config.toml
n_layer = 10
d_model = 128
n_experts = 128
experts_per_token = 2
d_expert = 128
d_shared_expert = 256
activation = "squared_relu"
moe_layers = [0, 1, 2, 3, 4, 5, 6, 7, 8, 9]
router_score = "softmax"
normalize_top_k = true
routed_scale = 1.41
balance_loss = 0.0169
balance_bias = false
init_std_router = 0.0258
lr_router = 0.00205
vocab_size = 6462
norm = "rmsnorm"
norm_eps = 1e-06
tie_embeddings = "early"
optimizer = "adam_variant"
lr = 0.00189
beta1 = 0.9
batch_tokens = [65536, 131072, 196608]
seq_len = 256
train_tokens = 679800000
steps = 5590
dataset = "wikipedia_en"
Below are experts of layer 5 (counted from 0) of a mixture-of-experts language model. Rows are named router (the router's row for the expert), up (a neuron's input weights, with its number) and show model dimensions 0-127. Each number is 128 + 24 x the weight over its row's rms, rounded and kept within 0 to 255. Numbers have three digits each.
Before each expert's rows: a language model's description of what the expert responds to. This comes from a sample of Wikipedia text that the model never trained on.

# expert 38
Open brackets and dashes. Opening parentheses and brackets and date-range dashes, as in (CUB), (9) seeds, (1937–2018), ^{[b]} footnotes.
router:170113090123099098103121083100147146129145116126150152128164120165165161104155121156111144128097158129121067089178106110175153132137151136118126110150159163106131124125133125106147105116146122128141140110121122128148143097101090125118144171115160135090102114108084094137128147105128078144089141097134115142144147126082111124117114138141160121102171116177127116164160092103120129119150
up0:129142122105138137176086156124134122122126073064118103118146100104104133129153075133113112118109144124124128110122163107126144110101065107161134112107151081110130128150116163117139153157165131133181116131160116090113113155137120057135116126131100157134118150088130131137142142109162116150087137127108121127100140128141168141130145131128145130133117152090148103182110135109116167081114
up1:092121139130129108136122127139150129126116093101181123151126156099111145090113106089108087125130117119156094096131165155112124130165047106165146132139125107118146095118094158114160116119169142119129102134154088084131111105166124153089111129104150160183087147164131150107079108127140097137141128134121105148125129114132144157105167121158108130125133159154124159159108133128164141131118
up2:157145128156140076112116128112117123121155109118099137139137121078154090152181114109117128153119122088114136136124105113108184125091182115111184147128133111117131176099126068107149121138164149100087130140151110134127102148097127150129136143160126136142118130112112149062116134136164160130119106129141126134099137159132139165128134172127105089136097066116117113165120157135123137121108
up3:159131123111144113124118167095128123084178124128135145141129167128120163127169115115154173123064109144116133163148151150120160115098179089138095164133123123157099111147138088145152090159136172094103128096109126140085122119150123117127151153151090126150163114116115102138166114105121169109098165104163153117143097121078104137132138124124117156119092126134110122111121155163141127141120
up4:129147161140133137102198124125166108131133118129142114087122176153140201142117117139054140083110119121127099127132116144140209142102116155117129118153124133143130089099167106104129150130127117086118111087117143108141157119128109148124136114159142121148154120165134136109177139116148117102133136111105130122150101117117109146122140085078116143097104134121139125131145149080134159111113
up5:129145105129128093128145144137109113094094171129084117161145148149096180122101150129115169155161125099178093114121124104113170138066138114113128159103122150160127074148131137150116164109155180081059126144140152143125119113102120125121121093154116093137112137094120125164154119125141114141163134092115119134088133115118131140126139132168133123081123134122103162099140120126128107139132
up6:094125113117130152124108145127115125095132089108157148153150151106120129132127158150090149109084114099121123176133117151110166168150138118143127139129136124126111122158111173108150123132155142149114143079133132116096082169113120131115124127162187108154108159160122091114138135116095137142120144067100125135120138111147149120143144138090118153143101112121094078151119181182160095165097
up7:133111117164128146141112116119156155122137100142138140140088175150125097098146107126144101087081143149141131133099170159150113097159132094103116144094100188135113128142139105093145094131146145118098131119106126123126150141136149087145139122114127113099169121185149088155147159098124159163191181140109136119114178136144139121085136099147125115121096121112087134127140130132131162140121
up8:185132133124120139185097143105117087114137196122114136123120127181145142129107134127106162141161152149157139124104152101134126161157118121131136115148116160131187100134122160133150126133135139115141117151164113100098146096120132093116121130121160115158121114150078090110081141113148122155114149138144151151100147080132109131134145122149123169115137115106118140056137155124139159182138
up9:121138133131126146111158135112120136105142096116142101086163102140101144126145117119086070136090133108125120164119121124145140144102158099127119122120116141137137132186134147100136155176131156161122124083146121125116116146135095110133154111111153141144129165145188107113165124138152126131109173127119073166094134158132155144093116148124153130069090138102168077131123122120093160080118
up10:158123117131136122090102143165079120123141168104156146168176112130125124136123124093148134138103137141117158135116165060110126140166142121124079117133106154106153139146113153107102128135109187132107121134088128113145101095137132127158121144128170137114105069139155087120114143161137116152125160114141098094141098107087096170168115162159124148150150126130119130126148107121160149155104
up11:113117147124117132131116133086130133104130100068119128121100134098114147130162098118093149121130103117149124159180081124126183124099120122090203109138139097134149167117095170081114161151119143106157124154141118108130087145108189100141162125125124114118138119136131127102102114141105158090087114157135162126144150133134149120136126132139119164163138120088102121137146143125113088152096
up12:152126134162106117112185125122136135113174126125144140104096131183144143163093155128111114115150115151167131102117137130140122108121129124118130094155114129114211112140171114129114168116133114127148130157138086122112141106169090117152144123120103149099166126120138085087097119103150125108137115109076133149173117103146108141094142131141157146159094097165119125117139132123116193139108
up13:179141125114177101113129108132100121104102137108120132151112126161121158125140160094126152148077108100091118151152156116129141082124153159123129128107148103115104104105139110151125116086157169127121130135089139141109095130108099165140136127083106145128106166057128166136160176131123125130167142098118086095135108149110122160073140116160142115140127092123153151114163133118111130132106
up14:123134113131130112086161130112116112115133132061137126085151128155183136113122141142098126096139165142105120106127108115112120146129157123185095137166133163100092180101187130118166099112131133086147143126094125124132149146106128159108153129098146134132127136122143140114161091121145091065136116122135176091144135138116144148099096132130120102116097137167144119138141072130155131131154
up15:129142151164116112169099094093151094191111081153141096146097109156101146151117117132161138118131173110138130146160125118118141113110119121172169104106139086136142140133100175096148134166093118098169130168174130121110123167127176159117143116160119124145119097174132136123099111112101111105115145118108150142155108107112118127158132130129126143117106107125132129103137147193145121143106
up16:118158101106155137103136108109138085130130154129110116088175129081147170147120164112132160111105130123133144112090133157129134130109130131148125063146137136172140118131174141158088108110155080134152105147109095129132112126142146144158158147158114156160100156086086146118171143099111132133157086120102127094113122173129100128119157123103109118156093124108095158105141131101163111146131
up17:115109113137131130098152134103084132143111116138099139119103098158134132141115128143124069124080133139142144159153145100125158129120110105118135117110126124135120210117121133129143153124119115089080156123128088160095076125083145132136108118113151145105123157091155086167164142117118161152147111173151072164107118120144109097114127100175171101134095118122126152098136131120107138132124
up18:165125111118122159123159129096158112128125159087148148126119080142103155148079109117081129191125147143133138126114137141139185120131107160121131146116095142104153171143137155135090121163108108147127123105101167153122170098106112119127138115137146105127140116122140127078184117154118125121133168142163111162107147102111114156092129114112123130120134135177135163173134138086150088140098
up19:117165115128128128127117108132132145139180088118111111120150146152116117135142094139146107075093095144137099113126120137131178152133086152137126124132146128125095149161111129124116156160098112169175088058128145101138123134119095154180147112128152137150093141141093127125135120110137141113132104125183120175121127099103167138135143137141108166118107098150144052148170125127115127118138
up20:159124145130123127165087152103094094102145122116102152158106137157112134143127134100123142129149142084100086091101124092122145085164141158127082117138165150124174124168116150118157140144150155110148121100127160079105185138142163121153119146130154123161159131081053124120130121164132128135116135074114130129124120128078140116146133140163096149113126130135106138103139123099137118128123
up21:090139142117137093068085109138139145086092127137167118159134096072116154163090107130153111105136144130098143113152075139174140147141138074124127094144131142126163163076133156093112169150150108131117152137117113136129128129110123106172147121102108133159151142142094150133109120167097100125126116138100148112097136143117127142115120121149130157140153129074149176129132132091113118115128
up22:147115123102136124124127133077106122124103158156110114157106144118120118144145150139116153142145113158154098130120116113095133144197142149119129115122149122101143086122165108162149170137128144130191134110112076102092116113122128104129094128103141095149092099110132109107137113106165141119163136091107095132124116093092142148105133139171116146149153090113080120091133119132132086198113
up23:076120086119133084138122101108150155144122090097131144158164119144118082090113103148114122156131111113108113057111151146128165090120117118137123136068147110119096155132135124097154118089112123122140142116123104100140107135089133128080115123106120135171124164125157119118175111102125139114146147138145129210116116073137102148090125127128122126141113162129104115143136138146143142112156
up24:133128132120120112123119117128115100113125123093133145157130085161092154130128128104172147121128128092135127140121150076124099158070129103148114103100116122078128167129114065093121081146077179116140097134161120122132140144105123090114143136169104139112137106122219118151095148143107122118120119141126131104091115115125094179154128115167119129117126134115145107143103122145145137107118
up25:136149138158153094040142115141093143129188145138121128104143119111138105131143128112139121110100138165111132136126166108134132136112153120149120156148116105146129140181086114178129114122139128081087086175126132129123110115107100162109128115123103178116112164157111150092136125135129123126178138108109101151123144123114147165134134134159126125138092105159078103113140124166125127081157
up26:128128134153144124104119130088125100146123127075143150078102135145127149160134099093132111175103137108131131147101161104126095140120170129128084169121100164134119133151129125116156144120090167129125095155123120094133135153143097102131143128138082130084134113112137146106144108142144101130101173111096129097102114173132112182105112123129132111173088138169184112162125136166126116091127
up27:132111103120134155101122143145119110174143136125131098097121149115109152122115121110119138143108082110128138120140086123133159159099175130138110150075125096076118131112086101131159142092116130165126080107091105090157132119150078131120066154157134150121126137129147126144114074121086176084159122136105113139112135160116130116115167107108143136117117118083103107146137115162134135145163
up28:115123137092139117123130175136112120160124113115126131158146126152102112122145105152141116103097148137175134130089151125150137137136101164134200136154133095139168155126128139072150143134122141079092108154140162105133159146160144124158162126159126112173167177126103145106118123157124121123078127114145096180172124144122128143091115172127134164137151099127093137133131145136136177121125
up29:139143121158145153107124121125115132099154134116092158114130158143106166183093120117117133156094149121105138105108132107147147107093162081132098183111115127125108124149137143126129101135102160132123120142098138074136108120151108144130143125145092148120154103114133135093220135139082093139121162136149120120144118148126126142165134116170102125167101140156161108145142070154137115089122
up30:090088095173144096080129114147089159097134145126129136170126123128123136131135134130111158158146186151137153082101171100156134094182137102116108113138112090103108192115208140108151118108126147109150139128075112118134121124118118162126159151114102092141120125149137157139127103135092134080150138121158132111176140134118123150128158105133141128105137132143122124128133134118140132117120
up31:094135121157115117141146126117107114157108126108114118158103142154127124164172114125126136124154141152135160130092147104147110140185160119134140156190090151139126124136096137131166147135124109148059073156122161144136120166145125124150142129134109161157126121129112129087167161145131151098131147130157159120156141112170130136063107145058127123094112150135139115099113139161120105117136
up32:121140106128132139134106145121113113127142141075121136161081168174116161150113128110125133163108109152080138112076149063125097146118152141139126159173109126131120131213129135082127126115111139162132137120181128086098154165123158110121137140110113148132119101167125094111127136094096131130097164132145119128153148130136079153131136133130127120136111098151125072109114134130150123112130
up33:130127117138157156151108141097137115120149135140165148128144085215128139143106145099156132160096182082149122113148136088110095119149147142180097130154145099164063096161102187119121089129153145111145098129132107150120104093102115124137136132149141118146128107152118135137115115162125133104145146147120145131125139151117118142106106112120119127173136089105135157116122116114092109088116

# expert 34
Opening brackets. Opening parentheses and square brackets after a term, starting abbreviations, examples or units: (PPV), (e.g., [with], plus some closing marks.
router:164106109100100123121118068162151159159139122117114119133131118143122169107116128141121118122134131138142113134103156081128161132116097129097185076130121122132161162113096128116107120130143101142132087206111133152177155122129142097123132147106150156094141177122149085160133143092094110150101118147106139122141159103109130120156127148134174127123136144114126106146125120195114124104157
up0:107128108096148147090129132116138099145106114160055103123135115154151114116134127093111139124101133082132135098171123102112147127131142179099133173147140062105171153146135110120151185138099130156162118123139126126131153126068093166087146119113177106117164135105122162122120136138151143124156120129133128165137101149120143108085171119152140124103116158141123127111125094116132107121123
up1:137121103107159130143105106107089125139076141147149115102105137107111102132132111101158115146133094142105123136152118156128171134113131153121132110118159207150127114100125144129107122137095171091150133110137128110120158100132134060152131132143133135110126109146156111148155118115126109136126135102123148131121115130188163142112161107147087116136127144188160100136082097071093155166150
up2:180132136108147175125136114130121120112132130131113165126099166171136163129121149095108155137131166091137108119150129154111147112147116143113133096138107131165082110139116131131097106138155087146193119144095090100127169177143124159174135123125107185146118102147095093101103131113170117124137111139140124108165151139146118092148150143164125132149139118153132171144128122185145134149131
up3:146120140124135155116156134100177134135117187110135089118145136158093201129123119164113131126124118143105152148124096108144135119097178151097134111144084067115124126148146116091120125121159101145120113170132093120137129134129173137138128105128108100130136148071103134121135107135126093130111125128106148143177140127162131097103178146135165147152134097154112118112166103167120173135131
up4:166086121091143123109125107109151149154115162145183140099169113108091116121145151116100121150122154107114135114115112146162131107172154136125144099125149090115088130145134107103140110148112137084189110103133123149127083177118121137101156121090133126117127141089109157133156105119084100144143147136158146149139144101181130120143137132104138132197119114146176115150110101133111130148155
up5:118138159123123082101096115131112146093163157095124135155138161090121136118083182128131119134099167108149113095139105109149155149069140115075130145110126143085142148120139120148075117146099110158129151116115129094139160090126131138142139170108113140123161150107143137097132112110091120123115155125105120137146117123125136149151136096170141134125122162103083112129081102115119174096176
up6:110139143141131139107164093112152133129135134162111103121145129139136098132165111191128130147127128131104154149123139110152148121124176124118115091106126169163120173175122146126122168116087104135110146172169076125122114165099126151149142132122175132134140114114080119103107125093123127138116131165099130160119121095172104127152154092177133138130165101114106151124081090151153158153115
up7:170151142142119108139141107124118134154069161117116100137134116120164145155098130158127122169153112165144113165116107100156149106133125105111136131116087119076111126145148103157126121123145167104134148149136122152102096151118158100116149119180128139129162139150119117113124132142121205151126099132143099122146112145128077112092145164128158143169157110137096089096107058120132128132135
up8:119126102153143169104129119125153103140168172143156088103125158124113150124162163091098126128162102100137125148170104124123080107165141157133139130108144114088149149139103126147130099137101157162137121103112057098134121100115157118139109144150123139100120105111120118133123096126126154104093101091073072137119123128121153131082122123109114122131146090102143153134129078122105139175134
up9:082114144148153097121129131114142123123122117125097115122153080109146173120077169109148130151095138153107131123177104117124135113167121176146109142161160108122126134150139147141157131115110160121131134088130100127136166128086137173080115127104171128139088122133118167134147133109099166158153115139156111150166120092104102119114136108141151135121106171177103101093155092156099116130148
up10:090135095098128096117148130147153098118097133144117095102128100139143131144168103119122096117112141080102126137139124150143145179117117156096128165102131153125126164149114140107156130124115173182139127122132134118116105136095173147095109133146151151102067120187118079147067131158167130137128109115145107101120108152095111161115145192147137114111122143113140113139111098119147121124123
up11:079126112142115151143128143169101140116097103113120099141129094103121155094142115114037136164080127163101101150127110117146177095127158131085125112103121111130131117118126141106148117100140114164150151108079143125116113126141155131129121098124138109135112087124119124112098125143085131106126132119106124093152168141085165161135168132159156102145077121120104080122130136139159129117137
up12:084119143159122153113143136129142088119076130121145174139120121120171104127179137108088186113098118103119088136151127080126150139109156132151120131107149111117101106146153099156125075120147140098137114096135122123117105153102132122111116109114117115126111137101117112136082122097150111095106098150140135080134130088115156190162125097103159120150131111120167127164141141128182152125121
up13:148102118122134150133092111129081084117143111099137125100171160140130086096116102110088120077137145144121109102123141097097091114123110106103138142097116145103059145127125151127120162142152134127124119110146094107150128166118114123074104139125131117103095123119138113163100083109140097148174133118130158120173148166118102105135177118148140121137150133137105126160128095153189120145128
up14:136143068164150162165133118123121111157124176135124166151147163149110120110159142123126145162123097143123149129162130130106160170122158151141104125078146132184116108124140126152136126121113186146153118127140125113128172095139144130109089146137119121153084144105128091101145100146113143128168115143165135149132137119130120122127108163102135155145145081118145140107159118155087108206126
up15:121141096172127139132120104127122142099190167148146113189159158163103143121153169104147147095150120143147135117162141119152104112142138137123138104120110096136160101154092173132150095125108130145129122167087086107131168142098165141135115132148144171124149116113129095135117101098145169132082150095113094132182131104132135147122119102139136125136125111156125122116120091183123152151116
up16:124158115172144094146101114111117091136160129152117127119131068148173143122094132147128139104146138111119127094091147174124101132126162123135159139121118141118126086122147099119127074104114120122118079114155115103147161122130087116150129114108098130143098125065123133132152150124136088136124126136103116097129146119145147146093135133153123120059103184092155155083153130162106098108141
up17:136133115109158100127065118151145119159143188128100102153119134155131151133176158101102157133107077115132111128152114083156118131161149143137150140150126083129136133087090124115159119105100153148117092109092145108128121107126123101108106130129139116106083124105080132132122131126122140134135136120110082113140156107125142191130143125140132147104122105127152176156129090139089175169097
up18:146123144058128111115118130145138132129127158172136133152150108158110118134134137124065144148089162155117112141113120103125070118137133125148154131098124123140099124126154124104066147129097123160145116175118097137138123134110099165074123121137167150098114127100142181119161099102106089107164113153136104168166130099141117113141111097098130079115132099111123152107115097139114135149118
up19:150140128098138193106120090156122123122116195115111128187088109128120141130155133130144160170113110099122121159149105074126074114116114118149114110134102108102116116067127127097091133118142116167139108156127120117129157104120116134158094153105085147120093160108130118149110124115096120140106127129114138108145113104173145122104131093128113120097164087135120159108141083139104148132153
up20:143117143098125129132113119141138097108088138127112162143116135126139143126135132111115155153107140111089170146175104117133129146114108136089144123092151126087095117151104151064132132157188141136139164106116115111152128063146125095124096119126139158090121105150100103166135094124128116109146102078128096144123151115103184121140136122090145130089181122097139158134164147098101131140133
up21:153120154107153181121114137176128104115143132100088127120164121136100110141107142120122134163100161126114104138091093097147122135148108140146111102145110112119104158117100147141100131159103148156121160190110130116124192154134141119186125118148123093121151127131123115106204116122128109098127134165131141112121136117142130121156171153121147131065135124119142160160118135165171142153104
up22:104153126174159121117067117144154085109138150100113112173118161084137105119158178108124191150116158093117119154159116096134171149139161148143140145138136078111150130112138148156133107164096146114119094139120172111108122094120155137129101160138104107136102109101111128136114147158128144103113120148104158124138100108171161163117127146152133154098116098109097146134121100156118133128131
up23:135128119105138134127100122130122084144093171152128151102118146134117082122206098141139141138150122119127113122124081127135109097107151168101148176109140141140137119087130084091122115100147071127165137154148116108122153133161165135135127136117128114141128133091130109124069142137112082091119123134115070103149119086111135115139112135141102093164084096147154136147124118113158145132108
up24:160127121120143105140111121139124120158123114157104108149112098143133098110087118102154167106177125103091133079125119084122112129131111164190126133118137113109113158118085197117129141122161120078121141130128107105133098121109099127095099098110096112101139148122118117128120104130144141132132152133120123168141121114112130125110167135123149123095137163169075140091119135177121154147198
up25:116108146100131114099123120131110122102091137115141181149131107131094146099112119110113115123112140125124112126137130104176149118161120153121138125119116120103105155102133151138135127137075081110183134128112162101128151125130118089134124130091068170115181104138147119155107073161149132115093066134165141078114098124155086097154123097127139150125138133167086138144155133130153106129111
up26:089142117107111114112126129106156129130102151156124149138169155102115141148095138124120114107133082101150100113184137079087134123142102149120128083106173110138102126128144106122132152118065114108098122112090110128127190179108109120177131112152129143130119140165126153144134114131178098134149108104127143126116133111123161182132147124106140148122116187108139097144171136121097128124149
up27:106144122170140120117141139144126131139104142125094125160126170120129113143127092119157136138157152179120151150165126124110175128117134184141132112139145153130132109107143130139116141155091186155150130109140130155107143124100156060155136103108096102125132118163131148152171103132118150122144131101116143138168129118173107137103149130106132162192124163105092100160096160147088169122138
up28:143141152130135130098107107140125104122136107146133101138107115070108123113137165107108055139159105177129148127128142054082117099161110122101146110131108131149128130126112098153154114112163123107115121164146138123132097162111134116097132105128147143121138143194111148126087083130097103139116158109074142137170152139122112148122099089109124148123148126099126119126117188129150117117148
up29:146154142101131155117109158159146111133149142126140118125161120088119167150111136122134107154128115161153068080096127138117154087057118124114132131104108135164118116147151121138060125157121090162119134149151104115128157152121120145133129093124154096133097133098087112132171157153121147139138137150121096130139142140133119128126150068160130197158137134089151119118107129158113112106120
up30:165137145144146130105108112122143103106113132140107179145117087073158182131076091088110097141098145140130099135137119092136177154120143149079161127119142110114180130127100126134123152135101110120100141140126155094136132143129170155099126115117101145148180112115119150106103097125163148147093078118142142119148107156120149141156115132100142156098120129128128113172125165163138122154130
up31:148132140133149129125095137137129124126119144114126164102163117160087155130099127122098173144113091069150110155129167054130118124140136169118143135104114153162118084139141136150168122115096054110157105119132122120131160153102093101127123112108083153136153112121168130126127099127188145151142101148126105074157110111113119129140104120150116131106118135159109149159127124163131116132135
up32:143157123139140182106122120146106125138142150105116116114115158119140159132144136135092168101116179151130113100135128137128057140152137142134124125124097106093102105126124120113097080116176061154116113130128090128145138110153170131129130118120119120119117119087156124116127146123157145110111084107066139098095126128142110159078126142134143106120167130160135180125190120118114161145126
up33:128145123121108129096125131122058124108102102107126134176144144121119140123132111150129144091042116122142123100162189150127144130143147139103108092123145104088110153120137111121134149135162132135147133144099171112130159112151121115142112099146148151133099165106118103140115114155138109084177109080130083167153153155130141122122132095118157174118151109092115134178138150146118127121132

# expert 51
Infinitive to and prepositions. Mostly to as an infinitive marker or direction, plus into, from, through and range dashes, such as decided to, moved to.
router:158134138130154134105123111141123102122144116141129145140092162133104086117162077138081119191136118154161108177146157123100164116149173130156134129127148119109107137127155169120141142100081139155130069084128102146111129073127096124136101130136145138129103109097128167155126098116132141113116146142142153114108081114114085139140122115113126089112172132141173144175145127121102127132124
up3:118138161145155126111158124163166120093108103091141136097129151163103113138103155115140152130135147141138080129129132104177126130099109129125104164131143136085156075109118096122135148129111125111136160088152143147127141124106123152130142150129144122186169137109166133118112155127146119142148092155103100089083113191136159093144119145170118121146137178110094155141122095101158122114097
up4:153137132134104145108057119122155124125119110115154135154112147086159134134117124155087144127119125129152165125102157118147126134123164160122139127156121133173125120141087141086080127118137098172112162117159132126115110146110133109120164138103129149152153086126062106112131083165082120130123115141138156085142158150121129128146155110142125141116199143062101157133143114119131120129111
up5:080157167157096123100175072126112101105096104147187154122149162165096147138082144154115141132137150133147131139096128062101163125148114138107120127112141104109138130133087109127123146126135104121140119139169104109149140148105177086125117127080168103139115124127141138117106120088129126147099112147114139085136131126157144093169129160119119110121174127123131162126107140131142092131138
up6:097120110093131163167071128146095103150130105147101158128132134105100139122121114123111148127105106130147129118149130119112077176105148180141128120122119122130112148099136155116160158116146102156154153101181126138152115147106119080111114140136094093168142156110055134139128151125107109180145139116124112136138138131169143109123141122162117160134166107098112132129140118094121089189129
up7:109134115140128100085122185099109140097095126125126136161113123106130155132117125169116100145105105143124111112168084141169164115140154114112138148128100122081125149110100150123170132100095140136107137124123103098104133122103133125131094137161101103170134127159117121127092092103083176121135101115134149166158106122092094143114121109116126152066133075092102096144145115146101145155143
up8:106144083120153101135145089151173120109089164146170120113127096134159152136116150147136123135126141088128135127097146135069082129149132132137137187177126166114148107112148116122121182122169122137171126108134116142163115137124138136135107094117129106147100134097165159115187140102107104113126088116101165093109174137121140122125104129135150100098138177130137099132131114120128135096140
up9:086122123135144114137102180118119116154140111115115119132142148130141139157142186195081131135123095128114136131144141106134122101123150143121126127133129181141172086112102119099148108137153090145126154109153120123078123133117154128107122116156138168084116088129128108107088149111058125116073170139097093142111161109174114109146130121098143117108142139160123128119106155163127110112119
up10:189139150168160155119147116145103129101084080118148088121110172137161134141121124155115134152121146110146125127081134132129113112129142145134125152125118092113151151158117166106178128140104098167129127110120116112156109136112076138140085140137140134084110146100149112074084111144102139081119139175120102141096154131166138111115108086146129136120133104130113103189128115123103113111138
up11:145158160163106110098137077138130123104131131129090101106096115143123116117117103122099137133118120152125125131117107109120125059173121164158099156149138145143093085101194144080175106148080161132136128070113120129147134087130096145126112156162111140127147094154113119119106104124120141122142088120177100110151118141110100114137101127097128141126136134139158151135127085097106135118117
up12:149100098170093149179118154144100114165145120098097119078113124175103142116116123102161106084132156082150144106120121125066131164130146142134140126155148123127094184130144103116121128124136087100113162159130144140178116125117156140145124086148138078117104106116090116113075133120152111102123092142123139160146125153162106106123126126133125126126113107119114115095110117136112127171145
up13:095123166143114138090151120095097154114141140093089121102131052149180142143131120160123125126142138125139103150093127125114137100170093142135129181160108173114098095194152119101122146152110118151140131152141148130082133128115163174147134165119115150136131130119130139127142109092148157134132103085156179140153101116096143163119123139115141142151142100141151103121157112137141134129147
up14:128156092144159132175120149123129119179153099152123160147156114137135134153106175154158124140112100127129134135101122101082089156162115149126122115145118129107136112109105119110101145179099172099119111149139093121109111138129075142124136135118136122137136204148168117114164125163168084099104116134130141132117107157146126127097149129089144099103137101122113095132140093151096144113175
up15:149148137134149145145116160135152083131092113112070077098106138144116115160163136133106150165130155089125074110103109126112129103137146167151118143116124094116143132122139181084160129127118158135163128117114097121138095117117116108140101114159147113106132108100112160123106127144124134091119139194121067137114120140163124133125151105153129140170173147124125154166129090101106156123106
up16:101108115105126095157170151093156094175150102135110142092138170134105116118144126135143115102119123113101090124127103103102115092092119139135135152121127155090083097150120109114143178151148098080151155080149157127087169132116160171091163166156151111147127130095121143135109098114146107113119094141103113114093108150146149114115150133149128135143096150134120100137127096149166110114113
up17:101166140154091160096175139113105151104122114125110149140164181136168155127151151149112108118147070153144141142148128094072100117132169126116130088182140139165120129154120137098104099108130101099111125141162099127143129153130112136116116079131179130132108072126139151114135117087107134151103099122115092136127151133177131139114119093102094130139143109148126121098126131155132108115149
up18:123166169177181128123136114173129107115153122143155147131125106115092121089143164138084120140130114168124109131148131118099098091118113144124097131129113118101097148153166171109115113105070149157119107130126117135144107122133129129109112161082158159105111138146121140127098100147120126116105129141158144081198100139109162143106167114125119096148152098164163114147104113165134116143143
up19:084148171106144150111131118170147121135131145119136166111106152124120124087122093150125134116148097141154152150162153101109105138142118141156155111128127103082150140124174130109173081105143064128130113174123120116101117141112127093181061126104144087171139157153113104140108150130141111110141122146120141104134097138132126154117097123145108136099184109089122162118117107145111126151122
up20:131119132151087090110152108130179148189129149118133126139137091134100124160145133114114128123152119166108148156093142140118077089111128181102140146125102133136161151141122128121156141111119124114108126164183121131152150121108106108165083117108111138152070157126087126123134123140110107107099194094110199112121124112135155155124136150129093147127150130109112150133169134127114115141134
up21:164120133121184118073127094151102143131183158132151113118151134126145155091107179163087120163129143112097078143128126104130124112136146103166129134165140144151116131154151075131129123113160162124107107123104133125179104105115136174114124137085086179137100118151094117111124124171126121119123111112137085100095145120106120161104145111115137108131136113123104139145087140140135164129125
up22:086125144124085152156119131141157135107145127135149117135153119119076123142116126190087123151072136135137095140152127142149137108098125183164138124134148125138115099126118117116092154179105102100162138108149141116136111125129104080111139120167109133177164151102138129145181118150143160164146125128126116122117123111171144107169143141098125132116123162054117100121141143135147149095137
up23:107119109158117122125120120135111155109150114135179150143125141173101141150117123086133122151116161096117105125084129143141119129123149089154143131182142146096129127130128102085159108120127187146130104060129105117132125106121113155103119168150136162143166087169131153090138103148111155107123140100141168144162140153105143185137115120164136102137078090167114116144136104117106115127126
up24:121124140159108164103145110133145133100136158125130173149147157083139159123093122134130155140130146152120136152076137086127110119120093161131147150072099124091099114146103092149123156111191170144114130167141132126125118130124155147080090114113086123094137133134095147103138133153144104128087135152155151114151155119177136111129182110134092139116113104111150141128143144154145084105142
up25:137160113125153093124098100150125115099125127137146125098127134078124152076120161126094117192131157116122115152126169151131121134172169124139137122115104123115129099111143116137143089127154164150153080109091125116142102094157148123115109161116096143117157095111136093087131124165087164117131118082120113093110131137130107145122136137171158078143146098141116088163094137157105151133127
up26:107166113139110133133122118089161122140155157126100151126141111125093156148169153111144115114114112111116148133087082084140141127152108110158141113090099090148131073133116124141097103135134161100121123132130148123127170081102117138063135144107145158090111101096131101101109091148079110109100104115109120124134140065126157106100126128129119119125132063108106133122088122120110126117157
up27:136115124131079175169112165121095130095103088166090086070111149142128110094166134088176166129109138141195134134122134115146156151140111115113115120119103136136112099145116132148102115132152100117129108145087101120129129139124099148112126118128145108103122119150193098120150121118112159168151102117117127121144103114121096085129130137142103152154116157172105116081119139161132144129139
up28:115146164115127132113148118114114152143123105109098136148151072132110131166161114132102090169131114119111109141130090118084154124141100133128092128104084133126115136139180137081140081100090157155139090116143105129087131109135120123121115093092160142113088127189153114148116108147118098110094159088172145120127111100085127139138142112122133115152110143159142169115082126150101117110135
up29:131114170162114175145114115132133128102158087090149146114148162086128113120110160116088125134110157119099112128135106151118136104108134122117091169086155152107112105178151093102071111163124091147151126083149118121147101141127132128107148136088148119114138143160149143114182164141141132133102127143125102114095136139178151105156110091113106140154129168148105132179099122110130129125124
up30:198141138100126132137125125109179117156154158121142115132149139156118158119145145145035116117156106105129128111157144125124157101115083096109107178127159118152114096116120113125155135131111111120113165105150106118157155166119115118153120127099095113092086132139116111126140127118161102121158108188108119148106125115155117138131115142122155129108096143188134108102123076130152128127115
up31:104109119153157137101078120143139109102109140117144154121128140124121136175120187149108135148106118129115152107086128081149114152197147104132133153068100123091139104146161145126111091131146141107101142160163117112097141159113136160140134121112130121127183178095124106128117152120097130119104161079143103131123155130127147183109129129139125137092141137135119091078149110150145123118128
up32:124152115116177131116106101092171119145134137119167154158148118126135124096090127140133170118125162113149131126119115134150109136141096047137127155114149127083090126120165100097162130166123126146129130104136104141160100133108070137119101131120098117104104096124125161089156126121109125176148143133168118143132146120143145171110135069106109149115105088105130166161134092123116145140134
up33:109126134125151167097100119117097099177084105149150109150117113100121137142132146171109111137144083127152085126118103150112148104142168113141148146085114088083143126098127112129125137131125103121110108113129168131142102081114144096080112083133118080152150122151132162104141103157154125125128136149098156107089109146160150139124145128085133101167151105109078124137128165141126104128084
up34:149141122108112146140109141147133088142141161115133148113138146115088169099096111101138177133108141158150093093132097165121132127100117122143143124106132120112137117109146141117099128151127114112136120112141145125121145119125087094151081106113110081170140142103144159117133152121067156139144152153102132128137150151127090190141167097121077166119101133056109108157158110130115146088130
up35:118128157152097072151151134099146094135147138115144162113133149130152111100155121154091185113131088196149107137098143149142129084145138135127133149120159104132143136167199118106154135127125105136156100165099151125132127150147155086150148119113147117159171105133094126111114152135130112102158140127136127145183130159141164101137132105155089156097118101121100158129148115133121139154122
up36:124102124137170147143136102134092121139136103114079141106143137148139120127123158099137144105097126136115103089098114113082111147126162135115068191148150160113110115118110116114179125140175109125141168113157107116119138159106098152108127172176135125177119129118112153126104101102098092137130128071131108145139114132149154101141156124167125136155136111148119075126154107134170140118151